{"d_shared_expert": 128, "router_score": "softmax", "init_std_router": 0.0313, "lr_router": 0.000979, "norm_place": "pre", "norm_eps": 1e-06, "positions": "rope", "rope_theta": 10000.0, "init_std_qkv": 0.0349, "lr_mult_qkv": 0.4, "lr_mult_up": 0.913, "beta2": 0.99, "max_grad_norm": 0.5, "doc_mask": true}
Below are experts of layer 5 (counted from 0) of a mixture-of-experts language model. Rows are named gate (a neuron's input weights, with its number), up (a neuron's input weights, with its number) and show model dimensions 0-255. Each number is 500 + 40 x the weight over its row's rms, rounded and kept within 0 to 999. Numbers have three digits each.
Before each expert's rows: a language model's description of what the expert responds to. This comes from a sample of Wikipedia text that the model never trained on.

# expert 21
It responds to: Leading hyphens and separators in infobox and taxonomy lists, such as the dash before Tribe:, Genus:, Family:, plus table pipes.
gate1:490491490545422540541485456541528591460470472431496468505486490550510481453495473531562449507501593516499491513411533470532530530492436436506503478525492546534496559573464506501507458480464489533479525467493516506417485511475512488479528447578508434498491520381564430522528519499450544535531458519488506587508492486458502552493533488516565467496500501465498481459475473504512561577539532473495536458442485524494470485485552499519456381578457525512493436490463554435543522467562482507495420477527489488579569561455511450495513533440508529478534464531461469499472486513608504523463524588474544461543510540476486461550385497573461455478547523544440484440477516522494552435525456509488431515522542491463509480514485593587465482497500524503482508466528503532517562464458497
up1:508559429556495453505486478536507443514536464551442448461490473515465502477505539477489502561513578449529515533544431502521441515475482506465450430524416532476543545490518612518474532524497549529551463478545528545488573522501479438483518542504447561485514500577583466526557535417517559517565502539538439511461476486504505456554443549524568468499514473515588489463524558493520469457531496549481466585528487576511554482454472560492482513465454468531447536525450557521516462461516559546443508488471488496430489450481437532470542420475451472509559525513512536424546474527551522466424504477476540483457513437591548484566443508484532490421469470508497482529492531533433492517479504490470514517508503512493528473543536452433596420489493497539477542537504486517449427473520503

# expert 26
It responds to: Middle and end syllables of foreign or unusual proper names, e.g. Ayako, MacAulay, Telangana, Afghanistan, Guangdong, ville, ington.
gate2:457537481508540480438491514546498514485457469433524514505500532465502451476448471454519508521494449474526451519427462456458501428480451510481530481550440483524493496449449476545523495584539432497510555539505448516519464545537468584501472470424518509525550443461521465440551469532570474474535540503445466552502495479550505533504466440506562538517378461411475468570472482498478495516474508510506514500540525453457457478504447514509560435453532565411468539464511518544540460497503375533521483502531469477534415504459466463566525476484511501529465558516543456518543529424538550516567533542472534484499480558515517528517539537493510569575453520513540439531526562523480534515608521471511536497554459534518555512550550446448434485461470496552460498476531522548500443476568443
up2:483490454444477461527503445524450523521468537492497538550496536542531517548498510543517512489418517456522534511554509476480586511532554508486452460497551532514466481505508523557464477530499454466517532502505482504479482453539460457539559507544553468504448526514551581553489515481395528507482544586585503452499504529463502440483502555429434472481613528482572552499505476508493485489526503454592512545521488507555543549544580497449407550535543452451539521541547517515478551467547594514569507466472485528497523492596493476510444503447536520521504536491507521429497526551531464494468524496489476542496468510496491454497491506469519487480550481519546539442438414512524461495481484402490440451497509456432407519474498577474548560554529517442436440513506406511547478563454489

# expert 10
It responds to: Short word-internal pieces and word starts like ock, ay, ow, ro, often in song and album text, e.g. rock, slow, knockouts, brown.
gate0:523481495522427434521506559519512526555488564479568447467523528519470547480519516459485506521505528485520485431502527503562540425453426472425520483517508476431491531533509559425476540564449403428476537555459427518494559518502508487494467509491483460457500468524518473579524599486507517458446529528516478512519463508441492471506459486445567488421542450534474548520495535503540446544410424487552519487524495530544526457528488482488433483436435486537473517488542552479596491526519423481493444470496510485529484540564445471494445488491535561458543437536573506500535472482554523420421529500528532460541562564504489499586493496560543471498517492490503472464506485520560526465479513502452460493475467510459536519523497558514549483519513475446552544498557469506412383526550519
up0:521513467482499399524519503475460552585495461442544541479572571546477564557505528468467499503435538481490453418481471461558499460445472438434505481499506474474503549510510564499511506456515420458468570467501421474528482456527555521482483477492519442483436493522465437542582594563499521457430548498515448519459534505525539492534527541482474454483494467478482542495432525533509447510466450459514561487498499446522572512504485472508464425469545489539472497462510470464641447521494487460425474448462502487522456542558515501543469466469480474463557418521530502482527511557574504434460489483505515464519510556448492438547419496555496449471489416467490493455501491552475512441435498457442492499458453500495556544447512542547563571490503481478523535486499459539483482487551524

# expert 15
It responds to: Word-initial stems of Latin and Romance words and names, such as comm, relig, trad, profess, Gianf-ran-co, Friuli-V-ene-zia.
gate0:431509463492435495441424532451499593517484513545484513522569510571473546549533456470498518491557519574478581504483514517500586482544494520517515459513473544454454455572507509544540486548448481554561528554581466501473447457520412452493421463539470462517519541515555512562473476463487473451481468484441524521544416467475532530494543445477489530480456459477445574482468450467528533550497533497513540461524474501494501492585540593504491454511488476492497423530464437488453508477572556509507479481540523508567525581492544507462452502529517455522518506496542479496529495525531496545515498514458472516513436497522427473499462443482472506491453466547496532452535554504475454587526504480505570475567525425481502524518571497531450549470503552486506446458386491509526601433481450
up0:521494572520553468542520516511513457503533471515545493509425470480525435488459551473479482463464474431558459485540515539513431478451511490510540565438507464511484525420453426494416449472559501435434458481429538529482550462456572530531512543536482518462491443452448460466589521545507507502512489520565450443515544511589434537481511531553485473576534540497581510520489540511495500514557483475438465514476537505497480529459459445508496539491507541504467611457483555501550478471464471452496470516473501526482456413565511522576548476494499522553521453422468484510493509470387532508439570490559467556473553501461479528437533525540494545502495488488470474541545518489497549497445468489455458476470430526448524524483424516467513426529419425552500476525544489511507454517547523

# expert 14
It responds to: Common verbs and word starts in running technical or scientific prose and LaTeX math, e.g. can, is, must, add, process, \mathbb.
gate0:507482502538530478477534517438494561512492463525533423538482486448547463543441461490462509473535497466425536490441471539516495467495503529538427533528537459475549469536448533491565470475559463523524499534446548554554528440515508519448502536484542515487510522506432548542445457522503495522515457501557458532498507480482443512511546502489493472548505452488410438532580436493442475554478401516497517513537538475507458501540558488549521434468458562438560445427538539497477460480493495478552560454453528516566548529531461526548527537571543478495479457563482426568504499518538515498478545494516488547479502481539493476535395434532444394545444482483494519531605436518565446547421490522513394493497463525516456585505540479480538482498516505535576507506500507488509555468443508
up0:572460499433457517525472481516492473482536448463523469524476498422506463490515563494472550477571536539435487431459510576538501468586471489537522545522471461490465500509487399373473488523530449469532560549509499480547474464459444545469537515455507444472586467527474532539416467477459525547509509502525536517478537540573436507482481495495499451517496501451479474471484479517511564497533509519474571539530522498431435526561487517479477456471465579388569451441541452516523585502521551501492484491444490521505447542510490458540538448515537451528489529518502507480544515538544480438420525518473488546580564527490507471557442457474516497556482490538498415481547438498536459594501497508463459506493502527525466565494514451524511485510490568492562496533539538445574554552443494

# expert 30
It responds to: Opening fragments of ordinary lowercase words split into pieces, such as dis, qu, arr, p-ur-poses, v-ehicles, def-eat.
gate0:480507498578538487453539523515489572505488439495476517424469414514529511489565505543480470536565570542551451547513468549466450537482549570436469492515517502437453536503541558572534492494446482534540453518516520583488469525524469455478466505424420490502510411462457469542536483517539521488461547531471558504501500446532527475494493513529489507427453400483521539483441519523439477374533436432532462469452429476453537432486516466498520423496548467568493526530450473487498510559508455475497523492433495443502546514494488441471467536433508496439544507567515457446431524557557542446472477475521534507498523515495491558518565562465506520520502468451489465487485423511521441457521548472516532542487548503427549540550551494455519526480501540455492550507483528461479505471585525
up0:494557500496528482471470530537503435516532498524512484479538513539560492423548474451479510442489511495511471513532536602439481451517576534452556545489565510570555505566543525539470524474511426534518473528514480536556499566429544475436557533477475524488450548553566449457449552457478468532440469535440514475487531520516523510481556511520582506532465479490532443490419469511517591454466427534463466577560508508476490513470473487512594461499416567542472562494503500560452449540530431512524510514482528464485463472463473489479482512444489518531552486500512503551424563500515528551566469478502534493483478562442509491460476404492544507571522497576521512530582502529452565437536532511501473492572507543541520518491503555465440492509516507534458436539516572512424458518472470

# expert 18
It responds to: Middle pieces of long abstract or technical English words before suffixes, such as percept-iv-e, collect-iv-ely, sat-ell-ites, human-ity.
gate1:533514432426544483481469510511539499500520539449488474510518439521559493500483471531464543516566502451540424457526527504500504503473534510510493466472446474532490577464526508531562519548464535515543510525439511524490523537561404466489441639466499517512514440494521506497528497569511543445509561469541562446537489474493527491496523502551508540444513484515514561490536453447567499511511556519521526446424561435523464441538457484479434551532484488522550506521552544534500500489470496445539453510502510494512459538559504507492429412578473463514543411534487535472483543538500513479503507480531496528494449461460526496440574533455523528415500486431428562500534515395469498535512548501573534466494518507484457548540486556505608607541439430424521492531487457521538550477528500
up1:502509432461520498507497514515474511521549542517528573446503428482541432472401452486510585478546530511525475497529522501550500469514516582483496509450452508515468499491488498524602615480498415496520443470503522485473517591586392483501538548461526529548504477517523545523536541622486531399541564509492522489542530444478547490420510471547495515460593467523505552477558527419490520550519599486580534490458482445582424475474503539508516517521512456504568460429523531526541524564493490488519433509556498455460484515527497473507453477520508475521508514511482544468426524440502511458498508557500532523503455473504485508491537541527611479498503475481422512449518529476501474497492552413503517470550500483493497507459462528575525555528476501526557483516492494501513435514510515

# expert 12
It responds to: Capitalized starts and inner pieces of foreign or geographic names, such as North, South, O-ce-an, H-outh-is, T-ai-wan, Thai bytes.
gate0:523474459542522410449506454450539473482568526451550500562467514488510481541562527526514519538505534481436437483539576578435480442490461453534484501431457551521525475498525498504396454518559529532503468515547544473447525448487524515519475524445482483507552514453539400506540504533504444524500476501524483482451536430517470506514509556499520454439471546443525474554494539463452435421534429530447484494517554531531465543480493456460508476450470582596466501539536444488524543483528461497471481524509462477496421537468516525469512504438478463450502509494445507436494535483471533409451530467528472539572540477427554484551502548532524437491444473482427556391520499523508458465537499526514552534496492532453546486467436499452506564463453487471476491571491513546423511457521442
up0:498429504506490506528561542463540536495513433543558600503541519443466476454494472473483485492464529516585502445504511533509439478476487529477560449536528483454557460511552502486560470541484432518550496556471487572497476599487495568505528543446495467480403500527560456495448600541485491481523510523577559528539539473543482439563560423522472455491488444507482527489409486547513518542505563479489496576510580460554539461415523520511500496563460492535551454496509547556496390522465496522477481497508526466502517464473472444430428465526467482460528493460515479574494541500535456580483458471497507507521504482497474548507523491488520541520513446496505479470579448464521569538534516501459422484528498451504489491547520447467544459483546556454475461455533433461532502523407483

# expert 13
It responds to: Capital initials and consonant pieces in foreign, often Slavic, proper names, such as v in Czechoslovak, Tsvetana, ić, š, Z.
gate1:522512473479520379495516554527503560483492544500507435538490541522557505548448482470481489552543492573578460482465444485453480518507533458492497542445459467516545554514568468390490490535476473518447530511545448508482456434489481479435498557444447516532499509535471480545536540550475505466543478404536504500469366478510480467524477480547551489469504514562474487521493480484358590530507503411488502491448500469501552551506469457503521489487519425499516469548492517537534466516479515517484488474520479518457483523527481439416515473510511483445609504417523533470516469446577511521464467558476498451534535499498499447491552467458547479544532480481516412526488529507578415503500539522461531526479520523499557485582464552558477444471509486510504532483541476452503477435526572
up1:560504530514497516464523496515477466553527494513504562373464465451455475453502572578521537478462507550486479471555481431482477418449511557498459526543495483472465462524527535525528474473514593497505453582523585474498498479558504465548499523523486485555523507576542439519544436506499472476375532462469474492516514528492459467492512461444528513465436473452469511515551513549518514474504468520480442482530536499471505471514504545513507504509540618466477570453475478551530555494481516468536486537423435458483482491489541554479499514511423565479418512522494495485520468475457546472564525511492547511491495565518531502521510577536480498496504517451518458493532510457486507561443407477529516511589458475483531482556583546457561562562548488452426482411470466555462587472499461

# expert 0
It responds to: Middle or final word pieces inside personal surnames and proper names, such as We-is-s, Bl-is-s, Ser-ie A, G-at-ors.
gate2:537466482568526435463498505557512596544545444491548452467483418566465472465564485516501485505450547451561455530502458518524496503548470484527509495513527478517485489488516504484512486424518523474511517472459493512545466460489563471576507514531587453531514466521521526488383497477556487471471466539491520449488422520452520510509448405566516525561440499435422538517572539471535448528438475541503448491474486572517464482473480513515508561559439476443439482473446521496476507500508552515472513538606466555518495564469610532472484511442579494476465513487540476489492462506477493563613538442487524509484449529521453485465458597571543481514493609537495518508530572493503508503490508428498487469483537511515515475458520504492540610482483489521477503499461443493460492457482515
up2:509480508510507553428521493493430535507564513488551480532476546511521464551488529524560464572480469474462500479492449516562472483503507472510503492468452420471505453506595488490531574523495473479507515529493525551518554485491528520556494483535554539500507515550493502510445507502495447542472429537567534458517513563519508408521499517527469449506502431496487453536509521479481473469469498500514467524461417531506511576490477469552490539468490524532425467598410512492619514441488479577526493508490485506399469543470481485517491550486560490454556529502435446535517525464488508455427451490527523505558529504527514522563502505494500460513569534417529526642551463542565475460562434441513451447512481507514484468440462467449486464591536488528550463504536581509518433478415543

# expert 31
It responds to: Middle pieces following a first letter of a common word, such as t-or-pedo, h-ar-sh, c-as-e, m-ess-age, and nouns like hand, year.
gate0:498502473524544477495489457475592599431534451455531482435487545456524450554436453560435466490463579520546548512540515509459452518530563476435539505540522457485493523454522546501543513472519561501562461494495506426493500576535514521528508522493578496517509446516497494452503540540517516497563473488507558467493540487497455485456552539538526464504524521453498539447439461536457432475514482442523538524503482486508554433480537479492500495469490509525532542440436510531500467489557479547443564498529517508434478502467484488494564538530466531552513452475456431466467555434403486446479476482516578535511465555509461538557445508454494502435483478536525477443468509496482512505574559484587619478550495435492501521415437559488509515480482495453531440436536469464504441427551569
up0:507474565469468505525540514508426452550441571490499529548531454539481509476497468463573563477520467470505444475490501531567575472517481527554434472505500521491513468493472408465457506543482494509514485503501447522518510468436470457491506494520469470465524542487543528547504402466495469523426504477430419509473469483505558488532530512433448467526456503536452457531581498444552587505540521535477418463485533507456464536498438482462488500502458495435471465554550526500488498517440518460528453505515424519576445470506502557506414480501486450493507488454509514531525484606559476602504520543500417487492515448500545461484535484568495507517487469437491536555559469471483505527390440496486430552410522520578507486561554415525477509541499523565448512542485574504492517527464516

# expert 25
It responds to: Determiners starting a noun phrase, mostly the, a, an, his, its, their, this, after prepositions such as of, in, as.
gate27:508530462516441464505500504556539548490472499539544489556535429520497487399463521528530492493446483527534501439525555508489551504503529403456558511474525520550508447413499466498469506538493508536528489494509496514466493523513537537514497451528520515452546474522447490550390473465457472513426447552445520524452514467474542563463453468550415453526487428447510508524473523463517528490540446464448484574475460455517506545433481468516515457554532417460472420460478481490509461470507542540551481548426553497578530434504440475558492573423484454442498463502501474477517438452517595451519499418493452455514461475455520535506450510495589453531477420439462552532492528459517500604569416441486482514505538483486489498455491518472469465481456518467490461491525500517512539525477451
up27:460496567486458469471511488515488435544492539444492453457515535463514491490508457471477516471555525505475514566503463495497491512486470610550452515495492498487535555539581503456473501472474431496484491502553525466557501478493487491472516549546502466561432484503517504525541533537557525466580554486590492548441442535552445502510506507462498498437477529556467509489491443541462549480504579558527555454517528565509448536528596488468452478440510599525439550547469540508464553541466479470474516485486424543425428540468541512506513458523501485523482603430517480526414538508503462509489488533490540536484511511536492474474565507562422541508580607588525449460464439537551544473494501554486474497462480494572519498500463482539540523458559498535483606531498429446507510474516487

# expert 17
It responds to: Short opening pieces of words split by the tokenizer, e.g. bl, gr, Kh, Ch, B(attalion); also standalone spaces before ellipses and non-Latin bytes.
gate1:507506457460444543498502462464515448470493511479528535510474492488500543522537529453482467521426537564503476527531489492481552496444514467517471484379511552586527521486544455461491509499495470472515485585514484501423494461598460524482537489479411468504564435536531453559443420490560497500562566482439464520518489542555451470537570500415507509536496512563467527479537462478503536481488488487413503561574537534462507536436474486469491541511534556506428561505416409517529514463465376417443469503478501434503489475530416526508499468531461484539490494454537505523613492436494514448545453458486526473504587515512497503446550509449473528504505441545489466557532471486520540496493501502462536447575440521493499498521461557532494459516510534517499527571486445529527491501462504
up1:468572501524533491558522500509484570530462520482463517549548522449531448532460518498534567409536522478500547513449491484523487541517545528497516495594486462433457444496476480484503472495527494493473523359501527474572546495401519451486438491531556472465481573446520490429569555471487527485503393494574524530465494474473534480483413496605476473513522506449520462541452512455448460527479531545546506426434459526513471525515533511536497441469485490497514480507545541466539464515509621526529553490554490525530439528455556489493529529483561486507473492561484542491472470560534500503439573560549502474475498483491513527561492450494440434501484546462496501538458577557556469548504496454526448536431540472542461499480578506473452490465525482471463484470499566421527498496470517

# expert 2
It responds to: Month names starting dates and the word In/in opening sentences or clauses, e.g. May 10, October, "In a game"; also some name pieces like Al.
gate0:435441486467488456476577488520564517504525485468516546486415505537584495546545514560481516503499471573523478491497531507497455482518454488506520555503586451509470405584503455433463498591440472554496549493560511411474448408514491554483491472513543503436535567479475536547491495518536532466501454485449505502492496489505503488470494455500473541519454531447531592552479524518465431441483503547547474574504521512493476498551570459510468505481522469433555542516483515523475569549580479518490532442530487495554501534443473448531550495520542432505482470450560437571537431457584462496505512507583502554502506460539434466471495584461490563450477535508542530509565483512508508512496505484498442446412531491490443439448544445506545494572494507473544510540524519512554523467504505
up0:528530566455514500477446479573487531520473423531558459517498519487430467479510533462533514480498530541477581462470484512503493487492478455488460591509518412417519455517498537452461443481523465500452495552496436539485465488524523472520491532472506533537513471533460503462531527507465466500466434549539522557484478455514507477456493415565539467489523493474523445528534548494558550521439487494513451480442463436525550449516457509518527454519519584449505504477451585485500495533518559514504505491432536521490530538553518505452522456441433469437581448559476471480543465548484549513432457506492546518559448556507492483534417523522446469456553455436505445494417481524526523532572446532446490564543543520496388453556517475515551458530501528476479445557570467464583482572449487

# expert 11
It responds to: Colons and closing brackets ending labels in lists and infoboxes, e.g. Released:, by:, Affairs:, Label:; also pipes, dashes and line breaks.
gate0:458482510478505445493569497532514551527449598485522530499522468490478479471495498537457483523552476516520484413467588553541478528406532515466574509448515451453449473511484503461460529562491405530478517540510572453492566549521548529485449479518434484432543551461550504528548524500459469574491452488580541558544414514490478454490478490501509457473485530490504519501497530488482512511512524488432466505419527524557500557520394492490492533551497533578482519474532464609477511473462463470481511598575546494507457502503525515521490470529527490507492553523539506491433477547428494532520436505466548498556583517475528544525426472502510555516474518489470509507532543470454517543505441501457471537437554557488566477440568456512523519417523471513510449443476549464537479481393496
up0:561514493473555559528483549540450478432500509517565565450543503448456430493513549543514504498482530512498479493563509468488469494512453496453507480601503478513551512503508453458463554580491483485465534514528536478394468432594472490506465507484502418435531512571443476434534498480510482528488547557428458513522482507495515486591458531513506473536584495566485373562518518513460547529469502499505529524523536445559505543494453512484490440516542488515526443492479482524450446439547464559596437447500501554524455438491527490500500544457457534427445479582482513513511499441518442472522471509427488476514485548549449454519468461502527515517513460525545551492496481570457459535505552539464523532454416433540485447473548514546454430482523577486481481541458532487541502500522514

# expert 6
It responds to: Single capital letters or short capitalized pieces starting personal names and surnames, such as B-enny, K-wajalein, S-ophia, Sm, McC.
gate1:549449502482491546585549547501498535522536486477490501421493491600455512476447508592472436473529522456485531501571505516472452548535470485530534499439524521427486454566487474451507542489480491522606464536485552529452520534520561582509506509432516397568479452523507522534438554478459530524449488469514492467500559486490500448513563427552472509475524510593548485518472505539528515445505514526493499562490482543545420503490455534529519505469420448494511450436431529524518479526540493575486485530541462431485568485533457498462518494504531556501523529533518514537550476444503526488437490530432474487551491432492453501519543471417467495487552497517545492464479451499526524458614465493412583500533476482551457543465458561463432556528519484544520492481479559453463507527462494
up1:532537507498566404466479480502468543535459543499478498541446535525597456463594547555497489559594522512538488513472567484472516465486523483538528477547480528463492584506566565523556490508455519496518470464597501474467497510555436499500483441566549474459510447434539461513481540552491511548466491513530489475515540489493523491539535471454455544502519467461454579533525537537507488401553544579520429477547558515489545489486519547454466447487491561486459493504423483509497558472551501419417560545440543518473551532521543541548481471517526518487520518512437493469586508515475493525449483463550490529442464516502551465539500521475495546501458529574506520476516513551427493612548501520494556484495550422528501462498506422505558531518522484481480511417480468537527569519493451

# expert 27
It responds to: Words and word pieces in sports articles about tournaments, such as Championship, Cup, World, football, basketball, b-out.
gate0:441535456442428486494471521540572585474425534495523523544479507544457533502466472467440533588486477603523470526561494535501505416481438482547492475413547525535540400553491481415557526542464491508497537501518540520488432525543509519443468448523515526591509496447534560463425562516492476479473475505507526519536444489460463478541503522472505498466493566528529466521465539583553489449465454465499492446454510465558529467494512503488481497549474518538546459426499467546513547486484472498476516571528590529482501493467500434502464538476593471490392357530507457475518545466493495518489497444510563524519476527474532499466466532500536454485483488526547452486505529449563509449527472572479484448456479548513527472477538520498458477474507446536552526468470553477518544486430506
up0:475491408520480518491539483524479574523522509482476527418508462528459527537496506552571461567494548490386544543448497444470460570431470498541449494526471505530545488477527482525440524494539503583444494475536531504444558530501563521537538479439489501465478551451469511535459473477535552493492407504458495412481529448552506547459462497531468496498478524551479408515463549516467501464544522505514468551425524548435555513450434443514548560442469467500505500556524535489498537541595519507592481529429528524489468490549526473519510458477545471459522502480542448438486508452542494484440522504558508498524390553417497539462444471531564483586584561513479505454484541535506450444504471477515503525469508475496478509476460461492450468498413507483542514479509460550499499534442516